From a checkpoint of a small mixture-of-experts model trained on Wikipedia.
Size: width 256, vocabulary 8192.
Experts: 16 experts in each of 14 layers, 320 SwiGLU neurons an expert, a softmax router.
Below are experts of layer 4 (counted from 0) of a mixture-of-experts language model. Rows are named router (the router's row for the expert), down (a neuron's output weights, with its number) and show model dimensions 0-63. Each number is 500 + 40 x the weight over its row's rms, rounded and kept within 0 to 999. Numbers have three digits each.
After each expert's rows: "raises" lists some tokens whose logits its average output raises strongly, later layers aside. This comes from a sample of Wikipedia text that the model never trained on.

# expert 15
router:492565518463567520526535487440515462520498557455580534523538430578554530461479515469519468516457533496479499546557507540423505504497550455484489431512569487487433574536494541500428525530566459
down0:486476410493557458459539539589485510463547526485551553494442478525496514494443449560548416495511524564534458433505566507491551520399544465490433428475567454494568511545422473480468529489507539
down1:530503494510501425558468457541460526562531516485496531547465474518424483493524577543494543513515477490559508519479505511471522455506452496606552508508483475379481509521432477502464451501465501
down2:508492483497553521519541490509404491422558466487551444486521502494432510506571504528472486495493503436512545577477503545449472567570586538538451422472500552551497543495520484459562535525550429
down3:503433427482504494509521420474459473511467501475453516534491475483524485450464512420460514474430512489461555488482476481338444451524465444505488531471486465532514549509489473483479473526514504
down4:440518459463459492490519521523485460532515483552497488550516620478466485440537480504543522517468544565521511506525467448489567466504528535504494396543532550441431460479479507468498532506566458
down5:510567526550596456518523567478524517532498504438537542500522428447468455483492435449507510503517495481475557503515447491459512508484467467402528532512501443436484534493471431497528527508468607
down6:506512432519487520522532534512508530522500481485520561514519567487441527574516491463532461447464563490523479496490511521502503522404528499514507534468438483482584450450444460509453445472475564
down7:486551530425524433504485587492492513466564510484545530485492499426524536510534534468501486530475539492516459516472471457553465517402513521423501491499468503566487560592561482497434513438506440
down8:417478537567503452545555536449432462476468533505486456473584530544461535523503480485497481496439548540480511507472538471417578436503503549406488516521515545558491520528555472489471408486533529
down9:465464424460439462516489607514549474478550492547455518531483506436531564469517542515466519479466459545477551493480557475565506534542558455569472548535507395509506510498485533490464527511477486
down10:440526489502550496490535491489526508552538476466588478478484474500463442497455606554490472509432508503533432527496511496512497476513463415464466438460462527461540445506556531446429463543517487
down11:485483557495512493534489550391503552604511475496471475492526549444451450538493488479504505459538617472468539474515463519504458522568446451504499531563502429531542517525538562526527472366500510
down12:500470491467560480416500467489476487464466491487482508473524492469504492456533513547495538496462479496506518553519459512499535512529520421423451501573523434516550502549552481503493505482522532
down13:550507483453417500551550461532534459557464539445514493494475543487530459448531463500549486542476488435478497466558489623511496541499420507442478487483496511530494497491489557414427502483514507
down14:530485462473483553510476500504528522469542549465472502478507432414524510455517465533485499556509442537502512520496455484493460592558467526493493549520435524469457436512481577471586529415441502
down15:501512541546471415472455466523563520498529462442507464515470524519401514505545580535409557507485522561507525442525420397451521543527551536467526559521528513547550429508412374488489543469453482
down16:522466486515504540477470436611530555433481560475490472457499493506541508523495476571521477443492501503530506542484556533589531485464530551446457534504514530461518516485476502511535515517517532
down17:460476500484467548470477555510596532496567485505466500472489498527510468488449427446515533483483511500520519499439442509494435464519567506518540483453439533566529504387394556487489539420474526
down18:579531528500431486469564505510493528546433522519465490556481462503542550502542491446463526485481498450491478479447482460494517623449547484422484451474431543540458556491496490558440492554528527
raises: "ograph", "ography", "ham,", " (Gls)", "ek", "yp"

# expert 8
router:486565522464570522528534489441514460520499559458577534529538434577557528461480514472523467514461537494476499538557510542425507506504549454482484430510567479487436574535489544498428525527567464
down0:491482484465502468538522523538442482511472606472553464462494508486496535511552491483510515535470489456545511510501498515537533491482487405517538583463565495486454505556530492515482432520532512
down1:429440492574505497505444564573444616567506524551514462491487550534525512496433559391380481511471524520527475495472537539509488519500507513483500495485455462586491514479507495504496454437511466
down2:489447523572477512483572543352514599455519509509466484459553494545496556570484481559490490530583453492461585595528534475474544524510516512489506454543555477492500499511491435493491470467469505
down3:545464488529481459471553506513429554524468427440522456477603458518510553371542552489506484484451473492525447436478553527562381488506518506542491434515461417482464483515469393461466461490561501
down4:544520475481559450495469482548440415429514489499487530493524553506498418501547486480521495520520574553489509506462521505473381514487558545457544516514504441515526518485504522516510505501441527
down5:611458491541537445508487479506471529490498472452509510513521465527516552520460510539505462520429457500461551532541568521453518524464487471497519534489530504423456535489502541496454534500485563
down6:451480495545446568543450512510462488513500534458542424496501516533500513539522508522454513498481520413439459478470579559531535533400495427443508472457529462421481512497491472566391494506510410
down7:496453487462506440423541503565526491474480472471426498529501500458524587451478425475429411399478552493615563504503431509477487475546485526512497540490493470564446504483495432521531517470542452
down8:444554475492500535472506491566526521455534408519534396464453489536499497509519504455571467561433469513438543420538466485521486522505585494515501483543527563474581424430542510505549493500478549
down9:494476546470576436506452570462566496487467562517507577450404507517459508465467515513521582504571462496496472508572480507486469444545552522511438497521482481528568473510503523482531563520495553
down10:493569531488543438481518462491487490595527489500509451478480552500449508443528459506506497535477448466531513571502510517507511504512462449469564587508522455517474481517479482485526439449430507
down11:499493466417479528578537455506546462543518399545575525447466515547540508528473505549535529526507464505497514571507621474511525522477510471449424556447473481447500485498557533498516526504497538
down12:472512563474534494449456521457506535459484544466485525492515525506615543529552473524432501530434524518458530531530496493436537502530551462513510532482477550556510478454453578552457527462487491
down13:510575525429455495534453537439533530548478529465429461525519480523472459422514568502453429478507519531456525496536532444507484535540489568434471538497539557462479526492451566508444540517549478
down14:525539481485547474460502505525614461449469487464541486513551491457450527512516542481461560451483573483465508501469565445457496511481512511554493482508491534510538558507576482475562486512521559
down15:472480478457504554457497495515561493440538433551559579626505538509528504509502506468509493474519468519521481443455489510470512478477591489516531454442589514421510429520465523498529434534538404
down16:562499484469548564586505477426467504506473484472492510459552480440443474454534536523463494535519552473427541558433504444535584515466457551503458489483515521516431547443502508482502500471516496
down17:460510475512501510474498585553539584473490469532530478502455395570449545557459452499530455511529535515479542440419508451534467487443542527545468463559499501466434527567570439453460474476490472
down18:427496546466456467470495559446518495500473575480472533470508490503510575539464578558478463470485534434495533539492555498539500447500581457479467436531413534458493503535522508464556464510548508
raises: "force", "que", "oming", "ance,", "val", " bound"

# expert 3
router:493567519462572520524530487439516460518500558456582532525535430579553531458481512471522467515459532496478498542556505538423504508498549457485485433515575485484435575532494541497427525528565461
down0:469497442500515471520488522485511466460519485482503421523463497439474524479460583436451494500538501500467519456490379474488555488521565488487435495503444495516513447461479510556507510531542436
down1:518449528470501485581489515570575447500568455455466554495519576437480415489452455570488508531486508505470570507555444448548450579462518473474496511472490500527500472526561558495459418482549527
down2:484541459596523510518488525475441541528510523545537550473486513543482552522572524530557539534534519541503500461556601512551562481507488489497475444514523483501419473545520500500501553521516494
down3:446475464518524449504478492523484526472539535586455583511396514515569586517426500575500544481483520533561450563482460445510473535532603525506445507512492603464486524529500481489483513496498499
down4:516542540517554448474533492548430542539522424517506498528547524495492558475499509490464548515523594466502475572484446469479562521507490517499492528455473472488431546477519488488522511488503565
down5:532488468490523552452547521519575476546455486531485500497456492468493567543521442526516484436517491539512582516495509459477517555501437453455458461508549454544522527553499519406489495447541499
down6:561503471484475499548464560479467549473503565440523466567458551523431491471509414539468509537540536540488495493505516507534523488527494516440456480451486549518469468543504511519422475498509565
down7:427551541499542590477551442507497562525480428481523402503524511549489540558513528519501533543452538475507506457506544480522521504445480480510471515479486509521504540485458576494585531471479535
down8:536523419474567549458488515446436509493487460445499471443490455481486478574482556566504553462514569564540492521523496471561526475498509425439460494571457499480507497523465526503479408506513523
down9:514478525514444544469428477553605430553465612534544533515535526517512505455508534457525473492459549416441453493517497502471547529483465533576533490489499608479457466572459539544479513523507480
down10:559559480492555481477559456548499477523487468506524464503493508467458534528505479525470539434513426513504442532442494482510508430469494511584561501446471498468442426448525512384453522509425603
down11:420454522568550464439480530524533506434523492407429551485501545503444589490407515509487519464541506509452514561487444508457577527508477550480487474558524482511439502489489557467565498437472444
down12:524488497523455484525603518493450459392526487498578541520477486492488500554502561549543459536435421564528486527530512564514485557531533560602510472540527492494572458558535479513495529507546544
down13:497482457555427471459482469501503517572476494509476461536428511494522503517512478481470472483449478505566521507490513480497433524553486550539401474536450520492498479517424484511541492480461550
down14:477550581525472490520589542484472543489466476537530496477491501512504521522520454539498450484460497512429480479492509448435503512461455494465531497409558520509469543507538478468565434564531463
down15:506532559487491503496576586480540459459489532592527579510478487517515507399479508417461509486466521533523504535442533548562510555497538512507511587584496530438549502564469529548481537511524495
down16:494491521521503509537455459453458472503465553494467489472484471512467524514544492526490574486505472508505454457517433512421519530478538465517551512523480490506455516536439417448512481495527592
down17:489450503536561489471510558517512422503497526518466516490431520481499486480477512563509551445481529498542416504571494527555493565476513516525485482460453553549478540508499561503474539560553583
down18:451532536515513545394474450542529496537470512525498515500554493499505488508470514539497566550453491581508528582503508462423493495519546460508512511539458592450494568441454430540539523439478499
raises: " birth:", "æ", "opter", "ively", "ive,"

# expert 10
router:488569521464571518528528490438516463519501557454577534527535429576556528459477514470515467513456532495477495534556508534422512508498548459487485433515572480488435572532496542501429526532562458
down0:556437473531518401488510538506554460483364451446432456473542501509539437438498516572492511501502508529475415511522472474535473485488545503537447507541521501498531510486498523524499496449443483
down1:460506498463504491475502471481426467447553497555557559487471534482466493556492468505451418497526519539490509535538502480564524499611502521506526512499513546530446552457508435492466470569518497
down2:495452477518559486556530539450477482403502460466522501375512547522475438494476594445513499521509476494490488512445445534495446472524478499494541485456504526479581565519481504518562527534545509
down3:508422507508492489459434516560510494466516391521503529455497514548542466480533474431417543481490474509613497459528522489550448536590513518488438524490559535529440560486471481550483529472545397
down4:539506539471527487555493527538520447543528450529478499478454510467499513506390486516427519513529458500494518463513530533509515509438533410513400539524422442556468486491468493447555479517461471
down5:500558496497462496469486527491545456559509483525444545558493420543541476539428495528449564547550493488462532518481537469525477483515511460438556506562511487536563419524505422553539448496507454
down6:543421532450559529505482478463480515546527517532505534546452546541492512522460495487475512482465467546494507517532585562567455466498526488505513545546493492482444536513476508475486530574510443
down7:518500437502541511499519499463417507543539537506579488485490463542461547486494505563460449493535482489524488530533501439514473446440489540529508493495524454518454532525431437505464485500495509
down8:539570471482487541543527473549501423469519499535573471504493488517407405488528564509452497502478459466521478501441571493547452611493464525515499494442517453486505434536420455489582523486529500
down9:491544468453544562441503608513448505500551511479468474458454559452500512583512515435567561529553535566455492460559510502468487441471531498540501446484548453515516505443475509514498429496514521
down10:453449384496533507543579444506592527382441506512447499474516586544509485491559484500512505463542491513545494458468454550605564492497507544494466515512475492460479546410530438514473498471483456
down11:437479487457477483542486508465519468495567500484498524541501492544524490440479457461518492565548511504546518438515517469437503492555473467445512535469521440516557542544527511512607506551419447
down12:478481481484493507483586517478512508470502536531510519586514417476533481549519510422534489461475479566500473511535483481489550492519502504519486550524474514447494515547401522500504455492438518
down13:492479457404470515484454471540478516475498447574533435477518466488589506485426507495545578599481508521491442489542472533494481496507501445497507483487545501486457479463485510539521580487482521
down14:517457473510500536463513416475548458498581545494524491473444497498537518546439567519482507545497486418488567487469511441480608527489502457555518557518452553538574436480541515414471512511458451
down15:434481542530533503468484550507499498426464562526490538461553439478437521525513582480502484512458484419418537541490462440461498518600527486466456548521480500543519479483483525569490552497528489
down16:554566528461529474501473509503470424572525478487444518513503513476550537454586453489450531480503465491531492525489451500524477510549522465471517480479456481522481448447438514528496418451541498
down17:459467442460514496529515488403502489509525457592484540612513498480568471565473478492517490550417483493518551448519518535471508414500457526530477572493544537496503463464474444504521531471471507
down18:434493536485531471481496555514545444462546495461470513546511498518551447451553490508564512522473424440512510480507478487505487428487518451508433518468401480468499465543539526532514536445433476
raises: "let", "ks", "ful", "cent", " birth:"

# expert 2
router:492564519463569520526535489441516460520497562460577534529534429581560529460481512470515465515465534495478497541555506539423507507502549455485483434510570483490438576533489541494425527531564465
down0:546528513529525432536572472399474509551530532547486553498538529447530530513565492504505533484547457483510504514457499525540553521499472475522499513513491505530521475462507516402464461487584471
down1:518522457505513535520522489543468451487428512573469445540487465551496472422504492434473540435508477488459505550505490446536490460476531461505467507524466430489512537510514479528501546419453509
down2:563502513535475450534484418487492534453416513479590469497528462523467477539541456487499454495484507484554506561489498492514523447452539483456501505554425463520491422418469528510467532450417536
down3:549487511540531448509508520596429454523495490520538545515582476486468473463482476553549483371506507534478509504558488459470497547537561538547532485451523536445488528608456548505554454487460507
down4:539488450503548483464558485529513480480513508514436543516480472439549524500479502508503468518533520519516510425456487500516511499480496477425493499559540433459477528528507562481431400461473482
down5:522487559530508463448488524534494429524461519499581485460532483497530456521518445528530518514432574557504474455474477524536485508510503425519577458458472470468527480434524508451473474513470502
down6:560456574501474459521468549518530525469524520512556493524569479527567464442455528544529414531579484447466602525513513485455486434554540493467511494494534511529456540516489536524490522507511492
down7:530513507550501593527466493528513571500523488450525452475528470462544519480506547465523517522453529492573472471542487614501476572481490520511474483447533461465437481475516468513506506551473544
down8:471503547579577476572458447588485530493527458553508469565539514486527463509557534491515503480480507457533425525513527484494517524508476493483533458479507532524457505488478511494450534458473557
down9:451507508572530537498468563432545550474512582524542444517481519505566468532446449420453498496525550491545521482550436481470509421488562492506483458506489519496467501546478484476539448444525479
down10:526497481467476406568543541497527517472544509432527480508500528523558518554528499521487522465502557429403529473521477504423511486464501463487542459503566444549532440513436543484562434510543459
down11:452474458460436489428523495480599503511532497490456469510490514533528495460484547492574528480506550485545504508474543506530454545471537488517478541457459507451518465457465467466592492463493437
down12:460452584507436536469550536521466546476487439573513471468455547553550446458466501558470533472449561513491471528565461508480554554509487537519500522498471504492482478492527460436527506454554538
down13:450570557467546474508461485560528481532395512517443420545529590530556528464526575586461417434496437579549484460484461532541570466440411525497523496468492493535536449526483429430499472475521533
down14:500493502484493522598425506450545451553526541563467577523412512471475464573511543564551528463459492534524508454496455461577466505512549463519516444516537489564481551485574450468525483471525389
down15:518432513494479562495485501421508454443442492511496514484577454439591502549463478497561533467460461487547560494523451517463534480545541492511477526489554485493420507542396516438512487579491537
down16:497434548493454478506510526490563517467495536462473477480538457521453522504520479458465485539486436474544413545456485530522486464570508480463523491531510520454526406530523518470538517474514547
down17:500536509466479458520494552503477433496497511516529534499509462510445591488497553505614492444467499513478580593518564417550529457538472501527503519478516474469544467458447534496500567551529473
down18:461477528458499514484449533587515532454450461484468478556451493426510467513548589510507497458467550503508481468480444466523463483577501513498573492522427438492485514525543410533450503500515538
raises: "roy", "down", "ering", "or,", "ional", "ply"

# expert 1
router:485561511465567520525531487442514459518500560455578533526535430574556529461481514469519469519458534494474494536555506539423508506501547457487482430516573489489431577534489543501426525536562464
down0:507481523499491450418451558604471498491421483543584468487481459512522521521466459557558490481486524455572540530535491522518473522547493562484571482411477565578544589473507531483435478545427512
down1:495540499476511495572496531535466530527506507527503545510513518508532489559514596525463535494512528467458459493576560561525498444508476466545466493458533526469523504554518465471440461509516490
down2:553456472497457489574445470496498493527461473502526517483492463429556502527484478572475530447511473564534479473500537512518418540488438542453486574517501507520499560529513494420497471528534563
down3:488503543495556474481523509492476418509506470516456497433557518548510543535536511584486486487544444508504479563509472469501534437506490537541452505498504494526506456496487508502568483431489531
down4:595554422481579510523482515548464491505542476479544567511492548447457493453444573497510576527462535432552439495474447446479613513493496521530390553549562521504533508547452494552583546462516441
down5:505475462491599396515525499515510443515553543539504505506579450495483562519476518509449526559563567513543499495465541496581490539553556534469511518502483520536471527422556471517459585472441550
down6:498493499490537502447521500466566484512490505475547574512535493566504497530493551489538439522508452507494413469486493553520495536506500533537474554533461503519492470476543587523504508601544498
down7:491548541517496536498447485530448462502447514498494540489515547534486566568491461455573494521553504525577496491569437537498458464444493520484454403444470441569516502537469492486540430415529522
down8:425502456440539553444549463529413545584456514516491474556484526447505522469529520489513532560460549453518464541506444498539458516505491533468454510515533558467464478512494476510490541508394478
down9:487483440525578517502533555459455538502472465492474483481517502480437543468408469450439455528499473575524474474468513414475522550560495598509511488538536517525509563455463515532477477458563434
down10:472477529503431467568479498500537512513519432502511519486455547509479581464533546584497514522512496513541537497538489585504537487542497483478460453520519465477436502408454432488491549529523465
down11:523485549467576471507423552434453469497508557521432526535466484444542555464467464538549485466528506545514568518540479556526500505527521506508543561497477541509448480503569442535486514392486563
down12:534456454550471467494415488531543495514559488548523449593472534527484505505521503540446511474497462460457550407529522479498468540570523515541538475563462619510631536524530532472442566529476549
down13:483508465495475557514453544498468456450473511473535512381396480529512492461504468467503447543502464479526493462488484498457453472505522544532518518538485477531497490523545475463508506471505470
down14:476483446489500463503507480470512512519468497444386514582567517509516506537581472485509473495516517500541525527502503529427568454469434486487505463480437495483461475496454478550464448519526488
down15:455509515513523484472416567516570551568564486532469431440515489534528490473510589488466499506541545512537485438412491528512529522476471495448459456475520498512446524503447427480465488519491465
down16:510554551451506516473494441523485538513646500493507490478554456505451560478482522484529507474520445504482534572468486546503520511483501534499518504568504538569483504413524465436521544531496521
down17:515471525513441582529426473542498478581494519532538530517511510496572535433543534540505564449541465495536501423513471509537519504545494499523454500570528500440620481530453459493478447394569492
down18:502517479480508511555492467514530519448499458502507575490522445545551411494457491474430490580492534507538464486516535448557541456523515477505450448507480479510541530568485557518504485562514483
raises: "hip", "ced", "ership", "ome", "mann"

# expert 6
router:485569520466566519525534486439513459519497558457578536528537429577553532465480515469520467512458535492475498540556507541424508504499551458487486429516573483485437573528489542501426528534562466
down0:476544482412499507561531500482462450468468509414518504501445442548555464430481550529446505476493447488527514486479525540497521452498553547545470563423477502527429531462457391417583480476564552
down1:565533464437451526473495577534455476524637490550443483485458537530522469539457510523476515529517486501497514508503509514459527517504596454482511563563446446478531444426445506467450440492529447
down2:485515539460425526487525503522457465485459498421451491510467531458485490534468463574462489470494487514577439503470511464434490513545446576474527497541523551586524553457491534498432454522521493
down3:543525498516460482531433492410461519563446475504514430550469565473529502516567526496492440542497469499524526555485416495543504493481493507499539491471554434502494480494493530500481494505476539
down4:562433481440436367490477519475597502550530501463513487446475449516544533447549497450510554496532501479506502565444524389515434549488439470501513452446508475518507567434561500511509485454534490
down5:519548473521496487503475531467501469562536488497556579448493512461486512502489558543485528504430534459509545545537542547485511532513476544520495483465578526474495589548485556539473431401513549
down6:437508535513536479470461503510489480478607520485470545466564452501549550459491508504492534389594494567467501477482458488508534430459489422543481516517597518506519524508497457468527473538618504
down7:505439419417482480473537463421511499466536638450486440525494477510576505608512429429527540458519519489521461535475446469523527464544555491494527509572503521491486584510542461540493396483553428
down8:541514576531552515495479523585559525429592499534423524547500446475442501468516508531470545502512498513505480514474570525468533502523466493522555574494501501541526445478595482545503569502499495
down9:436460461505547496466570523492461560494453478550527448534529509447461488438502506510515444492560488574536531441479406420490489524502460523550538498504491520543558447504477443428477506483497558
down10:457514536520515480485416506500538529548524562491489492484541541435515562464442475559540471466511480486596532559546476482502490569573545494486548490473590526519475579556414521493491444495449501
down11:492524573516489467536484436490537457569491520499508591500479472502534532461509474457504492491548500517525462558433459528539448497495483488374482515505463472486458534580504434473542534461477477
down12:480493509420487485472497532477533510460530513462573499507490497525522472493490468469508504488507528478541406488408487509473507502459438504505447543457495536495441456471549500524466526503554478
down13:538513495607499548474459580482561504513511497507497471508563450529547526489451582556495526516499548538512520443530450503492464482481468574510508518462476533443515473474416479581572483550526534
down14:602482441466475476503485513524610557454479491504496402491537531493461464560457529530474469554472507459492508514516526513499494467525476460516449552509509538588511504480424528453478445453544504
down15:476525501530507495602528469487433494512516554513534503457532525459536518571436458526537521507435538441519481532489513460447501415513553523538568538484480500446550560463561508444459485523494408
down16:543482556497476499469494503508493497455461496531528486531463447429436463427438439543461519465522439503581524461502540544462556538493496426594495550486480451459527485567523439546445550527564495
down17:548413547498413516497492503543494587550549441475446429499500535515435495422511523473526454519560506496457540498503442458493553515445574509512487571530507562491567498553480471612476533552497465
down18:581517584494471536547555525523541472464543503493478529518540531537480521543518486478558564466428446546512437535487383471567531509525540493525452447459476571397476460537585571496528476493527429
raises: "line", "ership", "over", " vot", "ome", " vote"

# expert 13
router:488567523461569517525529489439513462521499557457579533525536429577557527460475517471520470510459531493477499539554509538424509507501550458483485429510574486487435573533493543496430523528566463
down0:472514489531470465424523548475551562465497485439518537461488488470432538451509571466552509495561519492527503484454487468540473480459508556532525500454468507571474553504498484498541472527585513
down1:453525448451537504560546607490514479526509602504489507460511487535421441572499519535514496496516531505391484532501510518506507436565441528459471517452500415520429531548507465492467480571513520
down2:539455559548499513491487486525454571470509561492543465439559459346494433487558463484455511560502534509582468481462531518470512509542472506460420442469490482548520521495549421507529517492497529
down3:518473511493472515460508473442469465519422479482486490505449471499503552486532536549512517506510563515494592440379442566463455538584466520472530501510512496471555452542629470519512512487527546
down4:479613539560444563541531503471541496473505508496392491530556539468561459485455489446483493503472495506390494432531453500485519481576526488501502428439549496553514502490512478487523484462496518
down5:500514414499529483445487450397482493491531498521447501568481454532469523477520521511491508465440505488485480564476478438417448370555473527424464548500598499478536498492473438556496462540504487
down6:477482479473529501495506502466493470474559492509402495433486515503562571552521548542505520539599491523533520495505459541485553472583487454493466467518556540404489491455543467546499496497529496
down7:535579462517490519479500452532553483516486493475523437501446555528472514481527355509477526453450517464480481468447527461461512538515519481524443573437496525509551550505436487501442550472441527
down8:528553492456493485517525530467493397551530566504508556476504534507490588480451466560423442500474496515448518500489541533523453454487527546511602466437544522450435476496528487495491494502544483
down9:449484453555450498475490517465462487519457476434529584472477465585518471519570570487457516561508439549519477461487464502464452513512482497483475447514472524458491510512470481577508516549536526
down10:505538511456501492473528559449480513539556551476498480545526500501514508481568569535535553521451484483474482538500492431443508564568533547417438460549528465458506568552453526546460514517472526
down11:504543514522435476547391468528507478484374532458480488467532545426513458458523540544456545553517454458546497481409557556462483534530480496516546435541566553521483556500474501508509481476493536
down12:494387487527499552462562541482450501521488519509405521560436529420528482483501451530534494487536514510504505503455501493530532458517505561493528517562498499465493470474504483506511471558465474
down13:492399508569460446527496532423570560469504593476478470493525531440492534553493475564481445495512499538495557503481524489486467448481528493478463478555553485503504503431525450478471519531500557
down14:459490578506533435486467487447477489510446468456506566477511504417499547593475504533459493532488541524501468500461510492484507595482472465474456553526480558595553479438549493439519511466525555
down15:474470427471476530476512526504478494498508485538465519481532475478541500581493475445458459420498502506516484479520493469540537481464458498528522507470417522511572587521418492480476437477491531
down16:485500424510500467491434517500464491528523477504526522530507502543459548502595515462500480503533520461511406516536415499517485499522432494564447519587465495513450510511543560534558476517463489
down17:538548490536500485516556537472489540464449465433476510535421547517488486440431482475463485487478473441428489485533549471480552494523513514492462465517499555531501492528532456437506514515516441
down18:517514507466540428492559506550456483504574468537430557498534494506495497518498540552448479545441527466454474507463475479487469467505503503426514467512491502498496403569491527499500495435508533
raises: "itation", "etition", " birth:", "|---|---|---|", "ification", "osition"

# expert 14
router:486566521464568521522533490441517462523498558453576537527536433575556531460478511473518467513461534495478498541554509542421506504498551461484486431514571481487437570534488542495429530532562458
down0:557570538517494534526575519532488474550513458512527507511514550487499490470469465479520558545478474483473478442479547442567476547546429463485475544480496529467511544520513541545526525464427530
down1:526554476498435508491469540529443476493502469457428512527492489445482475550510451433477593529549471533540500556541467471531515491465486492537473540527431518459484529534445474555483499516443500
down2:517519530455451549534545523538472506541481506467407553548439590470525441443481502504547486477499544539471481474476544443516501567476509545452477400492497497526555484460457519441467467500464504
down3:485577491527545538451507485522554446480425475534521486467479524473505453445538544555459468421508447506472558469509508435498482515458403528444471446512485543568428534464490490457471491477441431
down4:513449538524465450463506456561473478530494470615454435455527445521441494535493451539549523511429531519437454487392532489473477508529497504523474499508594520498533511493506480495456472447488503
down5:559559480508533529545468537578482441519496501530499445585493589557477490482428504504536440532487521453473499552480577517533488548526574516434488476559559456485512574454499539464468496425468462
down6:528510592485504537549512596489553432541453456459506592506473506468415541524451521451445479535519504455553440551562542506457492547507553420527467566581481572513559494513464545506443509471437542
down7:497422526551444474505499511547486484535485530522525470425553444523456444482529486550504444458461481436487481500488478496462496476449488533489511520537477496445579427517491519572445558459494502
down8:473449485458570446533443536500471497469454525442509537555548503509528542437530457479436567447571522484490511426495489453501518457486570511472428465499469541473554527436575466490488486526491502
down9:480446495414459536542537473516543505579535489584585492500528501546504486495447483513484551474474497419539552534472479469458539472507483520463451543527507500470542481525479547420482503472551575
down10:506524465477465492523475452523533512494527512448553447489468572460466509537505499494491494518462477461484510544434503549470524466480480477558492501425501482481522464521479590498521486513502484
down11:473545500522533507459397455482457518492454436500460504513453507487505542503498452503470544485492538507492524432595445430459452555505502522469477449533510481544551488549465477521490451460567555
down12:590495530424538490513509539515504532541476510522535545534489537424562547516493580556497479482475562510450510467527528516477508484461523514537565447468466471545497552565541474523521448518420447
down13:560474474519605495479564476553450460560494480449448544447480503489488539426534478512491587550558462464566429513513581585409550448512530524457603540531486535453480441517464521459489519450438503
down14:465492448451499473493474546498527517433456474473411478530515467473504605545530496565457526494523531478497480548496486537533532501505497546458450618447469441476468532516410539499453458467458567
down15:525436533474488448556460533490615545526459547502549574411570488459501468527555506469506509496465487558515479553560467496440564546519480522511455565483575525482506549474530481465492500483493593
down16:506503550485565480480512514496484459502596519432470540497524497519427471516564555452456546561528490596539547567542526413527512512444476524486504500548470565528532512442582454526487521510435477
down17:473493522567544484446494548562514423536507468376536483483569538516499511523424527458384555515511533455469477509496429547504502549471503436452487487488511550474529478539538525582548468506531462
down18:506444464532422487480564512529451459469555539542494489473518516504542542524524488564454559451539523574503437518487434447548497473464526497558510497499471439426484510480575555491500475552562559
raises: "ely,", "kin", "ations."

# expert 7
router:484562518465569518521531487441513460523496559461580532524535431577556531459480516471522469515460533496478495541558508542426503509502549457485482434512570485488438578534493545496432524527565463
down0:491462525559450578458468543492510457469487570549532454548479534526563534509450494535476479473504463493527533564426467531474420492514551459522486497455437430530550609414476470559521542517477445
down1:554489547542500515487453527523527449473476506554475545490550513454526506526530526488485531480496544533436459545537503502506547458474600518469474539445550472420590457586553460581493534557487534
down2:506510493517549454486506571460588525482433471533508555495494489458500460506539435467526569475519513505505518428504428527505466503538489468510407530528471496562517492523485598453511455483447470
down3:592479498500504417466471530516521470550399554487516573542572546484521489522468519516541457524498464469449479463445444478450528458532531476544449490493555520526522481514531484460539460514520533
down4:465530483433480425555468407510470514497525514536556479529454579519473476512500538574408547503508518542527463520557484538509422497471479521480427570523504476563495485473520553411465469516461551
down5:495486486457513398486504494480518495532484508493477450501509518555535513580518588487466517426501536489500501504518486466529496450485449478463508444521452509499502472503581532494545437559510484
down6:505448491544556542453446479471479510461446404446494522462465597503478542499456521521524592540504565521466537590454510535502554545511487436568517469480487521495533472520549503487522542486503539
down7:523509426436498561528479513474558532493483505546466576501472524515485474504458518512496483557495493574520548502478505410534571521547562536551436517510498478449517494517573507448419434445525570
down8:467484523508582410470505486479499548508589503530439432493488482469516514490458476434422483526500428495528530524516447516440533471469403496523499514451468588506523543436490571459476443489465504
down9:501498474487485439483455495516500499543478413438515495520507425498528478572478492547519491546519462499522546508519485453498524561512517499518505460528470536568541546549546439478561470554471481
down10:465442564577521491425459420485520484541506590539527462515496538487528502499454514482434491483479455493489487454555511489416492483452502462558500419472504471516560519501558494653480506495488488
down11:545505466484426506516441525488485496488452458487471514496503500501490526550430570420487522540543468503486555443520485539552471497532464499529512459528437509514531501499497468567522434500427541
down12:509460430440465521495564546501441581616573583484508500560512490471470516481457496436486533527556545540511518486509535488544506522533461489520582470436492477492446486560563474561464540514495500
down13:503503554494477507544591441439434477573493464391450497452503508518514527501525488470495540547426457536436526549434541554506509576466509552467513540495412503563462530478538572480477520486490555
down14:539548517565487473481510529520460540497510485534488530528477464524485420491534486379469558455485523536484551405479470491463558485514566505508455483481436468491533495538566481500485504445431478
down15:529504432523405484453517526514458494503424518491493453505551433557465536484443508502447507500480489515478468513553477551537474478458556519448438422522478547524489477519476452496544471515541478
down16:478543475449509575457489514436470517512481529492444463487531492468502517428486614528493412573546547455535500457544554498500470543546457500423470498502475479455499536524522501538495476459538549
down17:474461485467434466483437473486491593475557535487477513548552565509477442515586465493508493477516501419493461422521522474437469477497461503464488497515529384530483497482465507475560444502538439
down18:522488520484524467530466476451480475555514520490522483532470513467485562437388465533530529465525480488464515480507543571539492527477551517471484423545462466494542548500497465476492462513543491
raises: "stone", "field", " Phylum:", "out", "ū"